config = dict(
    n_experts=12,
    router_score='softmax',
    routed_scale=1.41,
    init_std_router=0.0399,
    norm_eps=1e-06,
    parallel_block=False,
    init_std_qkv=0.0188,
    init_std_o=0.0,
    init_std_up=0.0188,
    decay_shape='linear',
)
Below are experts of layer 5 (counted from 0) of a mixture-of-experts language model. Rows are named router (the router's row for the expert), down (a neuron's output weights, with its number) and show model dimensions 64-127. Each number is 128 + 24 x the weight over its row's rms, rounded and kept within 0 to 255.
Before each expert's rows: "raises" lists some tokens whose logits its average output raises strongly, later layers aside. This comes from a sample of Wikipedia text that the model never trained on.

# expert 1
raises: "|", "Population", "=", "German", "After", "During"
router [117 128 149 151  84 152 112 111 132  98 163 102 154  95 108 124 100  83 152 118 122 106 114 121  99 139 106 146 152 113 110 152 127 104 133 128 164 148 139 139 127 166  88 134 133 102 153 138 144 125 139 117 133 131 138 125 147 108 156 110 127 110 110 146]
down0 [ 59 117 110  98 152 142 177 160 131  94 149 126 106 111 100 143  86 130 146 157 126 119 131  97 115 129 159 155 117 106 122 125 133 102 107 118 176 119  78 137 106 155 146 119 131 128 144 138 136 109 115 121 140 143 159 183  88 128 110 138 128 126 146 113]
down1 [150  99 115 150 146 165 113 101 117  79 150 120  92 104  86 119 132 120 110 137 141 142 113 180 137 102 127 118 166 157 122 144 107 125 107 132 156 150 112 109 147  72 138 165  83 137 123 143 146 190 136 148  70 134 163 138 153 144 108 129 121  97 141 134]
down2 [138 116 141 103 124 157 120 148  93 154 133 132 155 109 136  58 140 101 162 126 167 148 107 117 133 104 120 104 119 118 127 121 119 141 141 151 159 109  82 173 153 124 130 108 111 106  82 106 168  98 179 153 115 107 136  80 142 133 103 119  97 206 135 112]
down3 [ 92 172 107 123 154 151 105  88 139 104 130 161  99 130 100 137  87 104 129 109 132  91 112 136 123 112 135 138 117 123 132 152  97 104 105 110 124 115 107 140 163 110 113 107 138 109 113 142 144 127 186 136 144 140 120 115  92 116 108 161 119 133  87 141]
down4 [115 135 154 108 128 117 159 146 154 180 103 145  99 121 115 128 143 106 138 118 110 158 153 112 130 137 176 135 103 114 132 195 107  91 146 165 146  97 117 106 129  76 176 160 120 160 112 109 168 105 170 133 117 138  76 113 123 141  66 160 157 152 124 140]
down5 [ 88 149  83 175 131 113 127  89 152 139 154 117  90 162  96 160 114  71  97 147 113 125 116 102 116 133 154 148 112 138 134 150 107 164 153 176 107 141 115 156  98 107 148 160 144 169 122 122 134 142 144 168 145 134 155 115 199 113 170 149 101 134 122 105]
down6 [168 207  93 152 133 112 171  96 147 144 108 161  94 137 133  94 151 108 113 119 132  99 131 154 131 121 108 138 167 172 147 147 150 127 112 112 135 157 149  90 135 119 108 117  76 136 116 124 124 152 120 105  86 129 122  88 127 140 146 137 152 156 126 138]

# expert 0
raises: " the", " a", ","
router [146 100 190 153 165  92 143 159 101 125 162 123  89 134 125 150 123 144  68 125 132 110 141 113 118 139 120 101 144 132 115 145  98 115 127 148 111 127 105 103 152 152 145  91 131 145 150 108 109 144 114 142  92 101 149 111  78 130  68 108 135 136 118 122]
down0 [ 89 138 134 136 145 126 167 102 112 124 180  90 115 120 103  98 122 123 126  98 171 152 117 128 130 159 121  95 107 133 121 135 164 110 121 131 136 124 113  92 119 120 127  92 151 164 138 111 114 128 112 110  83 103 142 111 121  92 141  81 133 162 147 131]
down1 [124 173 176 143 135 128 122 119 115 142 145  84 131 139 123 115 127 112  97 127 123 151 143 124 142 183 132 104 130 192 186 105  91  99 114 139 126 127 141  87  89  85 143 135 152  76 136 158 129 133 128 135 108 116 114 141  95 121  82 155 165 126 119 110]
down2 [153 137 111 119 155 105 157 134 110 106 125 106 127  88 144 136 131 125 177  98 115 152 122 148  84 149 113 123 126 116  95 103 119 126 125 127 131 130 101 172 122 141 135  65 137 138 148 144 146 135 132 139 140 159 168 151 161 136 165 110 165 104 124 109]
down3 [173 114 165 144 121 140 106 111 121  96 112 131 116 132 148 134 119 138  62 110 143 151 159 170 154 107 155 106 150  97 108 147 157 173  91 154 152 120 114 122 125 145 134 130 135  95 129 115 142 140 106 126 125 132 142 134 108 131 130 144 129 113 114 164]
down4 [125 146 129 133 143 145 159 135  75 127 188 156 158 151 112 124 111  97 164 171 161 185 126 111 121 111 141 109 130 132 128 139 112 146 118  94 136 118 134  85  84 142  57 126 106 127 109 150 155 148 134 179 111 100 148 140 142 147 128 138 140 135 107 148]
down5 [ 33 113 120 108 132 143 119 158  86 155 152 104 151  76 139  74 139 103 179 113 169 130 111 122 130  99 126 123 120 119 111  97  86 131 135 183 155  99 124 128 171 132 135 126 112 129 122 139 165 111 180 131 127 120 154  89 122 132 134 113 103 191  97 122]
down6 [ 81 157 172 105 125 156  95  86 117 120 107 129 129 136 124 139 177 129 141  83 149 153 112  99 121  94 141 104 104 127 136  91 121 115 116 137 109 109  94 134 109  89 121 129 161  63 173 127 128 127 135 149 151 157 160 138 116 171 100 116 134 130 103 129]

# expert 10
raises: "\n", "\n\n", " \"", "  "
router [110 121  86 154 112 112 119 127 158 134 115 103 136 179 113 109 128 164 137 159 109  60 133 155  97 111 143 131  96 117 150 143 106 184 114 100 117 158  97  99  81 134 145 115 132 163 108 127 114 138 113 137 103 160 126  88 138 116 149 164 150 133  82 119]
down0 [152  92 114 129 122 134 109 152 154 129  97 140 118 154 118  99  95 149 140 138  79 160 141 109 104 113 154 122  95 112 153 157 131 106 117 126 109 139 139  88  89  61 160 137 128 135 132 160 143  82  83  85 116 140 109 142 140 137  91 120 154 115 120  90]
down1 [111 120 128 133 143 124 120 134 147 143  95 172 115 143 109 119 138 138 112 127 163 154  86 153 106 150 154  87 125 117 126 191 130 146 152 110 129  72 118 133 110 116 107 103 110 162  78 107 146 137  78 143 142 105 160 135 134 149 152 119  88 179  85 138]
down2 [146 114 149 116 128  87  44 121  91 124 138 159 161 122 105 138 132 129 122 129 128 181 125 150 139 131 143 133 119 181 120  97 139  84 129 138 132 113 182 157 182 118 115 130 125 150 123 109 122 118  88 164 112 129 149 175 150 182 124  90 122 114 166 141]
down3 [116 130 136 181  91 123 130 182 127  74 118 158 107  92 120 131 133 162 154 146 107 127 160 114 122  71 130 104 170 131 109 172 124 115 125 150 152 137 144 126 158 163 119  92 140  76 137 107 144 146 144 133 134 127  97 123 124 100 188 109 154  91 118 163]
down4 [115 143 121 108  96 143 137 132 122 153 124  93 129 137 103 142 110 141  88 112 124 111 116 157 107 147 103 127 108 151 134 108  90 142  99  90 110 138 148 125  93 163  60 111 144 125 106 150 142 105 123 120 127 103 130 135  98 120 159 131 144 135 151  85]
down5 [ 94 128 134 117 167 149 129 132 163 145 146 141 127 117 143  94 110  89 105 138 151 140 127  97 150 101 146 155 107 141 120  97 150 121 132 120 104 110 158  96 181 195 128 107 109 157  76 153 131 133 163 113 124 135 151 133 107 144 152 135 117 110 148 125]
down6 [170 129 147 129  94 124 153 112 106 132 139 135 151 166 135 139 130 144 145 102 149 145 124 129 185  80 144 115 176 147  95 158 117 146 177 145 122 127 132 126 118 157  91  97 108 130 130 108 155 167 130 205 114 104 142 104 153 166 154 133 109 121 125  89]

# expert 11
raises: " in", ".", " and", " (", ",", " on"
router [136 122  63 121 122 140 160 111 143 150 137 153 131 112 166 141 137 126 140 149 141 151 112 116 115 152  87 142 124 160 113 103 156 158  99 134 148 135 101 140 137 121 140 109 106 126  88 132 112  91 112 151  90  91 185 138 119 163 154 151 145 152 169 157]
down0 [234 136 103  98 139 107 103 128 123 119 100 134 116 130 134 128  76 131 155  97 141  83 160 138 130 149 136 115 128 134 135 110 151 123 111  97 120 143  82 131 120 152 136 127  74 117 159 160 136 116 110 152 128 165 161 125 150 140 119 127 131 133 117 143]
down1 [114 103 151 154 146 131 145 143 141 161 125  72  90 111 108 142  97 152 125 112 143 123 128 204 105 140 129 119 110 138  80 132  90 119 107 121 141 132 128 113 165 105 106 138 145 119 176  84  96 107 125  99 125 124 154 121 106 145 133 163 156 122  97 101]
down2 [155 108 138 144 124 153 118 175 106 116  94 111 119 157  99 143 100 117 105  98 150 114 113 134  97 134 110 124 148 116 133  99 134 159 174 112 113 128 116 113 129 160 145  91 120 117 101 142  95 124 142 148 148 142 156  93  89 125 146 148 128 127 204 161]
down3 [127 104 146 130 171 131 182 142 118 106 146 169 114 121  93 135 142 150 192 107 156  83 169 125 136 129 165 117 116 117 159 129 119 125 161 146 147 165 110 153 153 163 110 172 174 106 104 102 119 161  94 138 112 139 114 132 141 160 100 155 171 109 138 157]
down4 [ 65 103 133 128 128 150  99 134 133 175 104 158 100 139 168 104 148 113 137 111 173 142  90 140 128 131 123 142 146 133 144 139 186 121 123 101 134 108 134 116 117 113 114 124 170 150 148 106 127 125 119 119 132 124 130 154  97 153 139 149 141 150 125 130]
down5 [ 86  84 206 114 111 142 135 124 121 148 109 167 143  86 114 161 145 135 106 136  91 156 128  85 134 149 126 165 145  97 133 133 139 129 131 108 118 125 108 147 117 149 120 121 121 140  55 130 138 100 149 141 144  96 131  89 126 148 150 133 116 135 148 148]
down6 [132 177 100 123 146 140 143 167 170 142 111 125 134 135 138 124 118 107 118 142 121  83 112  69 132 133 104 128 157  95 136 151  92 113 129 184 152 133 152 130 103 118 117 143 155 119  79  75 138 118 115 106 149 103 104 162 125 121 135 104 153 131 123 127]

# expert 3
raises: " the", " a", " an"
router [129 127 118  85 106 145 126 111 128 172 113 101  73 110  92 105 162 100 105 121  98 134 162 177 110 108 130 108 150 156 127 142 146 124  88 119 115  88 135 151 159 123 121 118 117 155 120 118 155 119 127 120 156 123 153 143 133 144 120 144 109 151 112 144]
down0 [ 90 133 115 112 134 131 157 100 102  91 120  89 136 144 149 150 194  94  80 138 141 147 124 137 122 150 117 140 159 137 131 146 125 118 116 155 125 135 152 150 157  94 144 163 136 120 103 115 129 125 142 151 112  74 160 148 148 127 146 109  92 137 107 163]
down1 [181  91 127  82 128 108 113 164  88 147 129 165 133 122 120  97 127 112 141 137 136 113 143 111 143 128 120 169 136 123 133 125  90 108 154 120 112 133 138 123 124 140  81 151 181 151 129  93 130 142 175  67 155 151  98  82 137  99 160 105 111 174 105 147]
down2 [ 90 130 123 160  86 141  88  96 105 134 117 177  93 153 143 163 136 135 104 161 138 139 128 134 113 101 115 140 114 165 152  92 161 174 122 157 116 122 101 108 132  85 124  99 126 133 132 123 115 126 104 153 142 126 172 111 126 179 111 127 149 138 174 135]
down3 [129 135 102 110 132 126 148 139 131 129 152 122 119 114 110 126 104 127 143 146 126 153 131 165 189 127 133 132  96 151 124 155 140 111 137 152 109 147 156 110  96 124 125 109 166 127 113 113  80  75  88 109 159  98 111 139 106 182  93 126 159  95 153 103]
down4 [115 104 111 133 100 162 154 186 153 112 119 147 168 124 151 164 163 102 141 140  97 114 161 158 173  96 129 114 133 139 115 125 113 137 119 130 108 109 107 108 132 123 109 124 143 176 138 127 166 127 130 105 160 105 160 146 122 122  78 134  97 187 116 126]
down5 [175 112 168 142 139 137 145 103 116 121 114 127 125 144 146 120 105 134 138 147 138 123 126 181  87 119 135 184 138 174 121 110 166 187  66 151 148 138 127 137 112  96 137 153 142  95 144 146 145 103 113 164  95 114 152  93 110 152 102 125 102 147 123 133]
down6 [110 107 136  63 111 122 108 118 141 171  95  53 128  95 135 108 116 139 118  87 133 112 149 136 123 145 126 136 128 126 145  88 136  93  89  78 116 123 121 117 127 123 150 132 144 111 151 150 182 126 116  97 148 150 136 142 151 104 107 150 167 146 102 118]

# expert 8
raises: ".", ",", " and", "-", " in", "ing"
router [149 145 113 128 177  89 129 134 138 103 108 136 129  84 145 124 119 136  90 137 125 141 122 127 148  90 118 142 117 136 100 133 153 124 142 140  94 145 184 142  89 110 142 160 130  88 151 110 112  84 161 152 165 124 150  89 123  71 109 172 153 104 132 123]
down0 [125 173 126 118 144 102 173  83 143  73 154 134 110 110  83 104 116 107  96  88  87  98 120 145 140 172 140 129 132 120 149 126 151 116 132 104 108 112 129 100 114 151 143 122 119 128 143 103 115 104  85 101 142 126 141 146 136 106 152 145 107  85 151 109]
down1 [121 109 143 149  98  73 129  74 100 147 183 125 108 110 127 152 164 155 181 134 102 116 133 109 138 129 132 116  98 123 138 142 125 119  91 133  96 104 162  97 119 135 132 140 108 164 144 117 112 131 115 119 118 125 114  84 112 121  74  82 113 130 133  96]
down2 [121 156 147  99 132 109 132 162 156 111 114 116 127  74  93 108  88 121 146 126 138  70  84 155 102 146 135 137 185 122 122 160 141 146 100 132 112 144 141 113 153 148 168 172 147 152 108 164 104 111 142 141 129 169 123 134  98 127 108 152 119 153 109 113]
down3 [171 117 134  90 118 157 147 122 135  67 125 136 102 127 123 106 135 164 101 140 119 113 179 145 174 127 124 124 152 137 115 125  90 109 120  90 120 114 134 158 133 106 106  85 130 125 136 114 159 155 120 147 110 106 110 129 135 116 105 103 144 132 140 150]
down4 [145 131 121 179 121 129 109 118 148 133 101 185 136 179 116 142 136 137 123 119 157 128 120 140 121 162 101 136 159 157 138 164 122 108  93 168 138 140 122 127 104 128 154 132 129 146 175 140 123 137 150 121 130 159 100 101 105 132 142 153 152 112 154 117]
down5 [113 144 105 161 144 105 111 115  88 102 123 130 114 146 106 178  73 144 136 119 170 127  84 126 123 170  87 129 150 102 105 130 129 131  92 158 135 116 132 134  87  93 156 136 146 107 113 131  82  88 154 105 119 129 120 131  91 115 136 128 190 118 137 150]
down6 [ 84 118 124 126 147 123 140 182 100 110 158 100 124 123 125 172 159 116 191 115 132 147 110 133  99 164 103 104 127  84 127 127 135 132 108  74 126 159 148 160 113 105 119 101 114 128 152 151 131 113 144  90 108 158 100 134 105 123 124 137 128 103 183 121]